config.toml
experts_per_token = 4
d_expert = 32
d_shared_expert = 64
lr_router = 0.000714
positions = "rope"
attn_scale = 0.125
parallel_block = false
init_std_down = 0.0
weight_decay = 0.067
schedule = "wsd"
decay_shape = "cos"
final_lr_fraction = 0.05
doc_mask = true
train_tokens = 628800000
max_steps = 4113
Below are experts of layer 6 (counted from 0) of a mixture-of-experts language model. Rows are named router (the router's row for the expert), gate (a neuron's input weights, with its number), up (a neuron's input weights, with its number), down (a neuron's output weights, with its number) and show model dimensions 0-95. Each number is 500 + 25 x the weight over its row's rms, rounded and kept within 0 to 999. Numbers have three digits each.
After each expert's rows: a language model's description of what the expert responds to; "raises" lists some tokens whose logits its average output raises strongly, later layers aside. This comes from a sample of Wikipedia text that the model never trained on.

# expert 3
router:531534496477487518489535475476515500519507497510501474501459519477504473518543493509505523503553492512510492503570511527483504508511485507509550502484490526516510517489504512484498517537495561491512485541487497464529490531530508550489449512527502547480470514491502513490511508486532482546
gate8:482487480445507495471539489489532544503509479495491508487506508498499529560516497491508463476457494480502476510499476522472495471514446554529511506497487526497536474510497512495452498534535487436468501514503428520538454532496493547489531523513536517472516514518483507499495499493533488535
up8:487499478485453459511495501513508474528586528484495491476471502463526507460473472504483491485494538477512519487479518490530502469518505484506489522506523474482535535563549537527480530513485536547500502537462474493522507480511506460473521506490514536478476508480560478505496493527499492504
down8:473453489499490506559513503447492509486539516501503478500478507499501474469522471472516480551503463466511456473544479530474479557499508480542495523485520517505496508449512500518496515502474529496497492484519491472522499516501546513500509501544507487523467497500541537488471539504530497474
gate9:517534520497523560477502522525507497515492502481540538537491550523519482523550524468498450454498517510559502487463537541509479516512499452511474519466468467471495485506555485465501548485443510484496462440503483497462470505487505522489483490494481533543493493508513531493497514519512473511
up9:494493455475518547507477507509485460481481444478516518509486479535521513497461507502489507493539493461446502531489459541507512509521522485501500487539478526464510501513513539485473488517511525505497517503522541493489526533543534487543484503517543506517507513501508524459535486528514490530
down9:517486504474502486541533479474493489476507531510527514519499465453500499494495515485519526545520475488448465531495479528515513460456453520517519501483505505495579506452465519494474480520494467505459510485517509473519520492527533506539525474497544499529493488489531530471545497473506505524
Description: Name-internal word pieces
raises: "Species", " basis", " genus", "ois"

# expert 54
router:542491490502524515484510460519495512489498464507488494517468522513465491520558507524522517514510488503499572500478524527501485527491496471502494510475473510487516489482485490510483515488519498501509461525496477528463496485480529482532516496499517484498536487528504526498518500526469504499
gate1:490462480483480513521530468503508496522504489530528489563492508467495475525534509519461495494497485522471547509470514500488504492457500511445519504512474484516492522506515515496502474503515520510495510520540497521497502492491550484528541531473472465516540459490507483527516528520520470518
up1:481514484479540526543494489484480502505455517477500487472541527426526466529473509490499495466506501472507481470523530517522516508521539515504499509495562499483515468498498461471507513498472498517534464505478510471501493481548425505491519490509497536454503509444527498510498483505501511508
down1:504469531476495496500524532479504497515455540490461483514460492494480466550490515526517495550531538513478488504482521532488520513484472464488514512504552521473498524487502479493452460488496512498498493516470515497502483520500496495478544520534480490494491493479525498499481536515507534451
gate2:548518486449493517483492472507493498442496473528450512532477545498512518500527470514515537506494485507491516455509559504491484520516471435494479464479459485483494517492485553521502444486541536514505478493538459509463513517489551483537537484497501497464518467525529503535483492513520502533
up2:508531495506517516506486455530543518476538463501481486454531543484515461470541489525477515503534486491501493490510505484520521469484464459461490530470466481471501502536481538475505487525530538506490537494501500498470501509503500466514495457501475483470509473491503452502454470506487498500
down2:491456500496510521555527536513501525522540505513475482493482517544476504536475562509480481542491537497499487519485540468486550518490503473506510494561502428483517517496467472536499508513498486505464504494514506526477459517529505533497498468509497468496437494531473507510509475485473539495
Description: Table spaces and word-stems
raises: ".,", ".", ".;"

# expert 63
router:509490523539501476490500480523486513516516472539492486474535501485535489508526485523497519496479527498533491505517509499499513499556467489505512475476521487509449554464481491491527510483485474506488493520494487479474490495508526470463499476480485507494485516494506507487492478519508506522
gate0:505480527538507519487514480481524494467517508463467546523513515464481506470481462493476514485434526531499501524518501507502506512572437445467537509477479492501469532500486516447498491497518477505503479498481511492517506509467503521474470490469522522500441474490520493510500458535516518505
up0:472495485491502467491489527524496484508480518486490477453517547492487466496528447536494469517533498535516484513551524494513500504498501530555459481483480514531473496495491427499480525494523486537518476487468519502533555506485496495498524519499493484511490517535483506511516505529511474459
down0:512546481509540509528513508491509513541551473497510538536486479502532505514500497470512523511564479510471478511505456548515490505467491503483502481544502514522514513508533504448486493495546530487439482455548511482546439521492453454497514464514472516454481500471508514496464496481468507498
gate1:474480490527478480465511514492516509524526494533533479465499536502448471528515465480518512506492508517547466468531471476518484503499488511509470523490454489470477520457515526494517458500479557470512499488490482497535508480492528510530481474536515464492510484533480490458492496476522521506
up1:511515505444467489464475521517491482522525477494477485562462520490492502525480478479502497529437537491514497503542503453495483459506512490485496487506498496498491505506485470501537524485502519517500495480501505489525540473453509469484490496518522501518463511509543490567512507499501509520
down1:505492473481506506527486524503460518504499521497469516451511523477512491514510470512519447464485521463490522519511470481533487491485515557495475491499494481499489512534488569496516512461492511488490501498476480465505521488456547476469476498517473528520526524509531493533536481486493475490
Description: Nouns after determiners
raises: "ier", "iers", " needed", "ious"

# expert 60
router:485484520462529511509485501518504528500483539489515521515452502515444549503549538494510484481517445493471469548507517548523514510489521483518510510514466451505492451521471513507496468480515531507487509491491516510504495449539500514517511487528550521515528535542508532501475518464491503503
gate1:548515520421500495475508516468482524529499515519532472512487518518482518471529493498525530501491516523499506489544493477530552546464472493536477543486465509506511506504470547489514454493471476480528484490443488517466471520502459527461480487510523514493510509514512530448487491504519462430
up1:506544501510487482480495462537513473501525498479510458501498545521512530484501511476460474470537489479498515487512503525502507531458466494494456473533491523462498500543480499535501502516514450460504490489503536503488492485479463496517519548523506555492495484530517531460480504444528513482
down1:489562478492450494466471473468477491556505544525486510503515433502472525525514525476524534527480497505524478533488534500540478427514519503531513500504518507466447523536467505477458534481505504494518556496470494478476512527481470491519547551492523494553473501513503488468482447513501483508
gate2:545485514459458483484464524527527506483498511531481508521504482513486514494489493495482516462475491447480462501483509507513501478516500469506544547503498451546461468543468490530486476505481512502467495501535530544516502491480484514515513446487494467475519521531508508525503483516533481493
up2:452511488541534522476540477489511540505479506473490526456502478509499507488526465530487549545482495574480512514536522484488475503509501474507493519468492489485474506501521509478533470531540503532497517538503489468512465492504498509487490540528500521530473477480536525466515497466488511507
down2:445505467548475516489522504491531512528466494532504505513536506486519512501448543457461502488513485480463550518515487534455483477506474489546520456488470484474520493513520474496539484506449461479461528511507469445523507537505497492485467511501508484499475488458480464475475489512544513483
Description: Spaces before statistic values
raises: "11", "20", "16", "ire", "14", "13"

# expert 55
router:484497537502493510519487492510537502503526525490493478448485510488523491494547502514522486504479528445541493488525477488519504515510523517502454510516494498511467546481527542545481459492483505508499508482470475485499488466497492533476512492502547496496464522503502502511509538474499509448
gate1:482483568493446512518520444542484492489537497490490472496515484499521518514512496483494490525501478514514508471533491441474487512520535489506488502499504557474489499440505529534550499556494503485523473475492486464474445539476500496509488488527498462487515508498481550506484492473483483533
up1:532508538528466535505536507532505514462524479468497474522490517530468504493478497511509511452504486508491488478488486549514532498494542505507493484505506512511488526515517499505506518492534556533480473540552512493532491493486525556481479512499476491512492495482521524505496501460495475521
down1:515508465504500501561485484500491492474451527489517554491492488480509508513493524534493470484470507463473530497525514496500472446523525529514479501523481513491490536482488488501504517531503504524493511497462498463541476512502481577513487514455486509489503482511522483483553483495557512467
gate2:486497492479490463495479514542478497478538441503510479490480502491493500526530541487497506490497541532516479488501499509485535501476553508534490523544523494514488485518500485494517492484503560506555548504486483471497494514514504540538507489490508482480480518473503469501520469485469465496
up2:482459512496557478498472501491531478484507497514470517525499450474494545526534530524526492454501480481498480473505518497481472497498514536492473519527506482551521496505492499498525488454474488493490524471462489476494534500519452501553502509527540524514469496480480473529537517473519516555
down2:464467522475473504531503512517528530478464518496516465528548497507467517531484498522458459465485488487550492497525496474528494515506505553464514483521460480445463538513517475485511505531496482477523494503489529532462548430486506504528519493530511493526467552517508534489532508453502524526
Description: Colons, dashes and list markers
raises: " List", " Total", " those"

# expert 9
router:497489527504512508483472509525482504504528494474506499472472446448477506471499496449513502503535535473495562475515499486494506536482536492524519500500489497474542501511516527472493472471488475509537480467501525479519501503491480526465481504484512465504489498514468511498500533496517477525
gate1:499501523491478483459466507523497523529510459482516497467483524506512472529462460520500485470503495489488471516515506464524498503510505497431523524537527505468458551512503494488544481464527495511499446474485489514550499459506507519535494483487494542491501521450525506510464485481510485518
up1:478537529473482468529472514502520520471478524522514494504528499438516496487526460567489488524508493515483500523499522501513510521488471450533463506454475528498463505543486483453559499489537463464539525539462497518498463494495531504466491527504493487476473510500459511486535468498506511448
down1:509513500476480480526497536478461501484449524462454469532489501471509487494516528526533482504513452521517484506498486502491460484451465495506490512476522515511540499507497464493459504474487528514460482453473496479575460467514479505484463491509530529465483525491497518493536447479491501491
gate2:470488512478496486471480497525508518530475504525491514511537470542523491543494524500478495480477515536526508511483495525514444488510525521529486494497502496483503493468482513522505545526511476458548508498531488503519500483467497502509517467480509522495482499500464481462466519463461519524
up2:496512524495477492502491459509522518495474482445506529502501492495501526502502491512499477504552489496493496552516524551491475534536525517518477507481464486491490511535480481513493504495455528504494447485506475469518535489534513462481461458493490509525485492476523490514488506505529500455
down2:485507449504503501540536490542480498529509573499525506521494530447507478504546469536513472517561499509478533514539519530537492554508536501529503479468543481499494512482504475481465524541454503522496515518495535472508530508499511501506513482506526501521500470490475500503531485496476452482
Description: Separators after names
raises: " hosted", " died", " seen", ")\n\n", " wrote", " designed"

# expert 43
router:464501504513507573516495541486497491492500518521502511520521514450490494523532493468523490503476450528486559556507519470470481500489492478508502447528498489477539482467527484484499494489490517512487514540480499473499485516497514468454493510517478472478492509524447486468488502525475513509
gate0:510485489510514552495500532513462489452488510532512501531477477439502473532520519473547525460507524492489551499508509448490456521463513510489501498540502462471476524499487489532498550488511500480524495537497504471468468492478470467465512492527477496454497510491469515500516513528472508509
up0:516472467499522525464490538482505507496509513470532527538485503452478499531551481473537530495541510525528511522518482482517476512446494484494505508536506454521541498476517478474485538509547515491535495525516542484490462498475504432454516480514517499434490498478479553510474526514479514518
down0:490530529502496461493516477501494506525486488499499481476520505521521511448469490514468479532500515504495491508502515539526527481567482513529519482487530512486489496523516506511483454505528485537486473472478493578526553488508474554543509512497507499511522462503524457532527478525529460486
gate1:480510498497515540469534513497498513524494479558533511483497533534545467512464514465550501506513498487511576495497504512515502496494415500479492492499518421521469511472470498475529520510522521486527523507501462434516493499512495508482507476488502454509505478491506492501496527506472473496
up1:529494474514506498500470478481544535485509468493515500494520513505505501499495525501539496536504524480509531527503520491542474491527527462501523490510545500498472494559457459469534544468437501497512464535478492544525513527495531489485526497499479529457505523463484494516508506506519475491
down1:519477486476540514512501526502492497510521531548489542526510462530491536556510541478490485490545483514485565488506499513511480509439505491463484487506531521471506496491461501526502543483508482498525480497455518435505473458509528455515504521459492499470464517530538520498474514507473505521
Description: Plurals and verbs in clauses
raises: " associated", " on", " related"

# expert 20
router:492479491496492531503461478496487506492534489495501485496550518493454493497511528510487495501476526493504473486518501547491509505498486477492505469421480510506514531487515474480485507511487478497580498506473475472491480513514482514491501493473464520522544524487486511503501509528488517485
gate0:483483528491480483492534511493468482492476493477456520487516534480447504491528520498511496476537506500503469542527486520476534489560496482497485517450469526518542489511483511466492495470507500467538446526476508463448469498539478511481493454465489522509518492486560508548548519511482532492
up0:526510540527486482477507521459444498475471503512464510486507535498537508512505512487458525511488543503468499494510494495521501459486480522504503499458498502500489441502475540500491551525484471482519480519492476462501508501530476483453520491504484470497492498469516480484487465466508477538
down0:500506469497493498518465476554492479510502517442526485509513461528487513525542552448433515485462423517515550513533503479475517515506545476470476483536511466494550481500498528509498481473528490514514523470509509514489530510489499483520498505493498475471476553503538456452489503492497533508
gate1:467444510454511494497490471488509512479584462491517466425485502473476498507479511507522450496472475451520511497540560489455537486475494488469480488489515505508476544412513484502474530482482507469511503497498531527504486497479468512506532522462492509498510490484507527501499480479469503466
up1:511516486522486490520455508470533495507477523506507520483473504480486571518479458491482473500514552498496483497467461479502528496507502507457502537485500480502531521526498522534496482512503508491505481506496520476498493518502471437470515472518495508466477522479516468550525514440534471521
down1:447482478542445490542519502511495462529531455477512533506503520515505544494560529501516506544493509498455494542488501507548484482504462504496521508485505473508530472517496529496449506526506514494485527528473478487513525463485483458478482524509501468488476524485483490512537476506538536500
Description: Foreign name fragments
raises: "res", "vent", "ves", "ret"

# expert 47
router:460496471475519516525493496499541501518473492527487492507492526502506493496495501511517500515480503458492465503519512535476529470473514491489483493525518496495507437446504546528512505489518497515508566468479478498483532509517516537528515477514537545507508499502458491504522486460520509545
gate0:425496520497487478528483497484491522516493528499523500471510490513467492496562489483473471468513493492513485411534503489446516468495528514515518480467485525495509477474511506524489541452528497543481519481461459504429551491476478514494512515489501529479491492488492467533479458507488516509
up0:507523573495499489492545528474520498510514543492495490488519483463541508434485488516485501496526477536492481551524460509497543491538467459500521518497527503491483487538496521500495507512518526543447471524469460485511496526418453510494524504497500569510511476482482509487491503476558495456
down0:494489500508492533549502497501475512495493495477523490482511498497493504486452499498534457555508507493502469465545499521489497485538493527458451470479493507547517465498481507464518491479465481430525514461490515472507491497542495457485531476446522497459523506531477558501500470490502490466
gate1:488448460513446452513488477498498530519525521530557515519451541512517478500536484475477473483501550469481457519469477504515523460519522515520490520524519467533497490495465479539477457484532527507479490488468528526488530511491511524510479532475481515508488517530495523482523527466482478509
up1:502488490489478493495550567513511488536506475451505500498497479485475480531482529510543493519492484480530548489482457561505505445498506550491504508507493479535478491499497514520489471546464521482499462488494494458494439488533502484561496497450470531479523487494488506511507537516485472510
down1:493490509488526549507474512526447485529490495516552497494494477448541445500530527522526457573514468478487507529504497534481491523477509490506537459479499502500447507500490537508502507509509453472466495500474505488498538539506530511455481500517511459533464499455499510509487464470519493485
Description: Word-ending fragments
raises: "po", "ef", " help", "ek"

# expert 26
router:496520478457510518493478500485524519516499478528489488547529497490522523495495515517487507489531541508524530509523478484524473516461479495479501481421512526508461545489531548487482524549476593514497462506510513512493487527536526481536517475486516495478494505495502498500499465475493509487
gate0:485522459526479472504465552432521484522542524470486532510500532505543489497520521468469520489487505466563479477547488499518489481532460494523517470445521551488487508475490547498547462476476515491504471490506530465494470500533530534533530534514521494472497492465495475529495489542484518528
up0:520479457502481542529498489498472451535525552547502490516500499528510502485492460544500496501519528513489516486531555504482477511482449478491539503519525521496486533475495503543533519518502476492554539499470493475490484547507499554507536487503531477448523510525572459530481507458503499529
down0:498525519523482529488520514492492508526495493513495467510469514507505497465461502521480498500487481490534498431512517506468484485532506495513554514537456523506506502471506549521526520461526570499530490479500520526504552455512511460506489542466481492477517482447494494496519522517471535456
gate1:507501502494542473458537524467510496486500485458507457494467515539498499530486470504458506496515508492466489552487456564526456520501470530498465478478501509524499527520491506547503544475495520494508483453500506487504520529490542497558485460513476494503522462517467487488482478519533495515
up1:495481518512533523519511504470492459516480462566520475475491487452505547447465516453528527486475503451493511485535523540486528478492502515511500507489526481487482505532494466502524469495477536495482499509501499517517492499478482532519529522504491496534504502472523494464509466480484493511
down1:540488513524500466509494511468479522477498551542475552502463464497475453486491494512484524482498530513519493521464509539442441480482519499481539504508499482512488513473503515502498539524454478527474511523494548534510526498493512485542491532493478502506512521482541518492514490474522492467
Description: Countries, states, major places
raises: ").\n\n", ").\n", ")\n\n", ").", "–present", ")\n"

# expert 33
router:520467493503478571513495502484515519495541510532479426492522499504530480485486515486475487509533530503546511489508483565505499521507534511497487489511502492519508483486511492487511474527554489510475520492490484534512483515495497464480487491502479481478507523503473528522499517491493536488
gate0:487477521453542489467505494474468501492510477493480525491494486532513519470495489514512471429495520537522505428518513519507514461531507526501451485534553521495513463479496496511492498504463490484497496510521539545505445510438480509451518476538524499454438489492513520512528511504487513519
up0:465487524552517476520480481515535512488498510493521474498538463510487489487507500535477577483467511494488501527474481464499493492460504509504523475512482500509541528545483505495454535512545480462536529524493522484526493519542482448525501495506469462501516513489461474465475496510476460525
down0:549482515480523539407467520490537474494476467532526483526529528505502501536523452498506541509507507510497492552465488468505476512497484503542548496487456505508502538500508485499486507507512498491480480508500523470482513539503526515504512513533484478496510503539499525508463501520513517513
gate1:539474502496467497499492492479467453492524518494499456447468507483486507453496525535485535512487507479526544461501543556500476520509497511456510492524527503484494536491516470482511479477500467511470501489501548518527531490495508439546537463451529497490489500497487511524541503473472498514
up1:499464494543493514504470485494519536449462489464494488501504488514462516482544494514511529494507530500501493507525517495470476478494500484529478454528504480519483498529501517490484474529488481511517518524527441456481488536483480503496491502534468487532487517492530491495498444541516518534
down1:497515496475492507501454524503502491498476509493475468510509495497464494514512484444512510488537500543512529553495482489505541506479482448469493460405503483478465492477514491502475518514456498525508515496510532457514499468504480488511501506450486481503557489492481498471466536502496499481
Description: Prepositions after verbs
raises: " the", " those", " a", " some", " these", " two"

# expert 21
router:502507500482494475524498518521510501504492517496503463505489542528538478496476520496480489496525460500498506524538503530524527496501504510544491480537494487503534495486513476462474494482507496515450470532490475512480491486497533495513527516491521477484499490495499478498497494498487489454
gate0:512491511500478504511474491533530518519447496532516487562504492558513470514540522454486487503531506504509465499483559536503512535506507511481482529522492512559489514486462508492487494509503519509471470503538457497490494527501550497534473511523480501504534513509462525504460521550548509500
up0:520494517519476507458551488468476536489559457498503499485503504516528488543503476488495477495473501516525488505510440513449487534522520519499480489511538465525508521498459536492501535524472461516489499452499453497503505461470521513513470523472541498480503481489519518427495500476564556527
down0:501498507494488534468496445495501509502518535518495525495474507493465493460493496485543510535527516478448515513500534449526511534542481520480497514487521494483479502482507523553540515520455517481527513475499551556516503513491476485497484535488466495528533533537521477520479486481556500509
gate1:521516512477462480507484547481478478480530511506531420483488498515503471485474505499498475468485502482512505488515484536480514521524478476523472474530509516500551528502524494465508524513491519480505495488490496506505487483523553472500483535520467493498515503507513493533518465502506537509
up1:492503508508490515520505509549524517495501528492487473522485494517537512509520498519472564514492494490465471449517475508498522441545486514535496488482495528483541525451465523503510480475513496529487491530526480533484507493473482483487526523448491584499514483512504516532493467495513478491
down1:494505504522481481487507528530534473503474512490511548517490494463494538485526505492516530541521524509506499539480492549538489508467471482494467506492509486506462493514512507501520475516521525503459472494479514479474496508485484472507518503477467501413538529542505498476434522531506500500
Description: Trailing digits, quantities
raises: ".", ",", ";", ".\n\n"

# expert 62
router:518482498509510479498463539482507490486482545475507507513488512491518501457519506484515517501493460535472522569473512508510484493513476499490522514544521485482496484506479511537506499491519529513484485504489529469503480504492510506467493498508508472482545512512495514507504496495515522451
gate1:507435540481489513507515458485483500494516541499551512506492465479531499473522445495468534511456476513481504487512508488537491478517531500431513501510483456465516490580522495504507492474488510503508513539525495513516494510479536504461565468481514501506542502505531544500505516502519510503
up1:458447504494465497500508479482501509488522489557509467469496514472471498504480471504530465512513472499482520522492471503502461487511523529481510546487509460506501542487531508529509479492478501507477541481491497532519479517504454536523479486505469470464472547527495535501529539506493530541
down1:524467525519474494503479533482532524534508504526486484495516493526495482585508498494528489492495530498504477477492488502479489498475526510541534475500535528536523486477495538495525560482507455486478479501499531492491543478492501503493495526519492505495515531444502549516478477532519498486
gate2:562468486493487514475493462506539530515503523468513531510523513534493484515518420463492501487505490478487502454499536479496498463521493497488481494539525494495502490503525520519480501488500498502528450517494504540471491510538466533493519444447513487474511491504502504502574513487530492530
up2:522506471468452493509500468456535532509456518479481542459493459488505450500482472501530489437507480493520492552452505523487528553473506500502470512528521470464503514514525525536525494506518503539499519517487482517524512441532505492479471511506508488529450503501543485495497507493470498483
down2:446545524502478532497557519515473500510479497513526521538520509524465499497502537470530492496490470488504513491455498494473535528514531467543478484501479486479550498525506505527495457535486494519474494499500553510536474510453522498513515520489533479497493518497498466481509516487479445505
Description: Space before years
raises: "20", "19", "18", "25", "17", "26"

# expert 45
router:466494486526524533496480498477498493481506502517492468465495527500456504503455499485498497503495546531501490473487489528491501500490510504516466545502494507506477501485522493490489505476501486518482479445508528499515503487501492502441483488507537500516528516512508532495512543463500515495
gate0:523496496532501496471494484503486518500516527487505538528502502415491531481449496491481546476494464510521495504505491484513480525459484524501467498491501517484503520508520496516487453493455478454511497486488468501476488512478469502509486493502527513532486539452492541498529510478479463499
up0:488527468484507502512510513468491493509515483503473523459531501514487464508476494526497540525528517554496553538499510480535496497477547529525532475484498492525519576514475492512439540506513485505475547458506490528500478471549480510497469497501520506504511522523496477480464543485486456500
down0:523520465481450523511554517470499535519535552512490489469503487495458479498445517501498534528494502552488538522493491476535500499503515527516499518553517542526489576518506489530531543504488456484507516488496470492483505513536511561515489495508494475530502491506531517495515536538480487457
gate1:522497514505472477502473512520494494436484455521477521502497488429512532525489528522476492464550473503522499520527503562443468513541513524495508502462497489520514548496494520493530522483526511505473520461509475510495493519481502475524501530524456483498514469498478496446505522452493550471
up1:507472548486471473495535477503496499516506499536475482466509498483545508485505465531554494474518501530466487492508463505472522482512456500498498496527498477499502496465532521485480494540522497517473525456501444531483500529518461517532502504510487475495517494500531484489521477468459478500
down1:473519513548511550524497544517479518502460496511515530506528531501472504506486474488521494498497476504505502456487470483450489516482518508490524513489513503490500532499509546513477488451486516508539481504467464488489482536482557448499532510536526530496512552486550469514486506508502511492
Description: Past participles and verbs
raises: " a", " the", " an", " his"

# expert 29
router:443476483523475497495489520509553491475534527481473486504516494500522493493483511517526483491520525488505546515488493515523507488509497507492485477524479486482454536469514498496484497486509487510517488533506506489545516470500527499510500527502557502486495531500491468531482531459489506490
gate1:493520507478452491519523536516473463489493508445525465458501534483540485466519512438507538517504509540501474483488502513487514492510497481543465510485508468466509506487508474486485490521562489463526464520505477476504470508521489500524527471525506485458488512508463484487501481491513507500
up1:548480461532493523524509492511489521537495471522489499494517521484504501471488431500521485492486479471490492493517499476485543510476540489520552505525514482476496492536491540513487523488510499474485541498514509476499508424470486490519507496518515517485526458477516536497532499473493509469
down1:518515505477465429502492545514525532544508505508498482505521534525489465461507480496515527507471469513487563497500491482469480466515489480537500527492493493481539517493544470471524499485504519496504474492517519515515450513568519507457517500480486523491524520472462489523470539474508546534
gate2:465497531483497516489505462519528540476482449429511484518532474526500551509477483520498479469480501531478502530530491511495507520494503487504535481482513460542486493472521478443471502512512523457509540466514477508538473497481475478485495516500513525530503494493490521497533502472522472502
up2:485500480475463488459484549485515488497556471455502471543504497506452526515493476510549474523528502513514530516484505532538542496474494499487445492521511544477491485531506487498462501524500510528526547480535504499490472497515494519468476496477514467496508520532485488511514539510471507510
down2:506534448515512503498477548501458500509522479465472499478489471526483493561518517499517531554479501478493544478511508513492505527483523556488490456513520482530483471515483505490454485532444511521517539473508490534527532492513523459522485520513506528530525489474528499512552513434434456481
Description: Sentence-ending punctuation
raises: " There", "==", " As", " The", " Some", " However"

# expert 38
router:527494513527486508498474487477469501508548502461488501465428451479456493497565486500457502503518478528501515505504509474491522483490482469512491538507499494516476497561486507479482477512487472505476532502492504513523498495472467501515454485478447502503504510524498467500501514480495520521
gate0:522462471463491472503472460492521483516547511503481566461519431508497533470510500446482491459478484532513524466499547485506522540519461499481505558495510518488491510507497530521523511519519487494480466490471526485525528498448514506504515506500538522502500496474488519522496481532486509545
up0:503494478520471484518473479515508465532536448545501490536467449488512517541489492508491501499477534505490511524514496452507506518480511502498484556493567543468492518519536519464497486514522506540543476498523491514493470509520492556500516497455509505484510551489484503474459553505529529513
down0:529510552521526502472502496511528515492509518524484503488483520465536505522458493520513504438493487522550481495476514460465507501546518495529520491483482500512485527498501526489491504539504516485454482473510520555486556471477491501456457520499477471508526504535474482506482511530512479528
gate1:501534511513502477475457481497481488512526494494510476460452482530531518527551465514489488488498491463475490510453535499479521521524527498509426501519516484517482515515541490517481466507527456478479486485476463547541487493460532482501530498475540471518513501498547508531476484528530456523
up1:552508517475496521496472512472485482499547498514505498491528517499504503516497458481491475497478472507476523524463476555515502534505514489524480451478461503492522486579510489449487485494500484523509477515474520482487494509518475519475487487499494518523528476470522533503476496565538502523
down1:505483490484474549485493523485498502486501485499480526504527506511499507504507469523491488459465500532501526498470505482488496510542517542499507529515458470515471553498450475495510487500510515470497534503529525493486503520516520421513491485472491500500558536545498454498478515486452445478
Description: Single letters inside names
raises: "anna", "ys", "ka", "ette", "ery", "y"

# expert 56
router:506518476525474504476488512536487514498532493536507527473493478493492512515513516518467523493527507494511459470498499483507524520483506518477541483440479496522505526440475480503514514515502517492521520500519489510499501500520541538548542467513526510498533492482481491492504499498490453532
gate0:484499502500536500521510524460510494500503500483507487461509528503506491493524491499506515500492514488483542471427520499488530508430467459511522495524521488535509498500527498525528517483499481457468492510555474476489518537520540511475503535461492473517516514501507458481529490486511488492
up0:494520453461480512470493521537488500482479492488543503524491518503502485493488488531474509528510505503494497520474505540495496481492496494486528499505501502500522555463489512475515498492491471499513519516509462475528471509502548514552493484521533509501529478516482510512514514490493468509
down0:489509469539482528499513488461533496506504493511496546505473513508515484497516514492528523512500489496494512527523486550519501509491497491465509525414486492501505549453490433519519424492483509526525518469524484514492501527469513539563460504485480500514474480494555495482487485463504501474
gate1:510550517478490525490510526515511513495497482525493541475466479449536541471443500478461509499480462513506473499430513497513482534494482488467471518518493475499494515484545462540509478516520519462500538447492515490464527500479561524515490501491492510501528485501560488519494514509524465527
up1:488523482499490460517491493534508531515493501517494496497502437522484475513479462508479543521501499466527500497479515497493508499465467514527479504520453545495508477532502509483519530498472480469515540491508491533452513470516495470481468546510440472532505495509486553490480490525489505472
down1:473501512505513509547513509500458466451495482507498504512510533496509504528526481470515470547488496478493518505540509528481461481499490483512470478498527490494522509489517529553505530488460506478486485491523497507569513544498486514491491475496521498529479473491506513508490495488498503506
Description: Capitals after initial letter
raises: "ern", "ree", "ard", "ure", "erv", "y"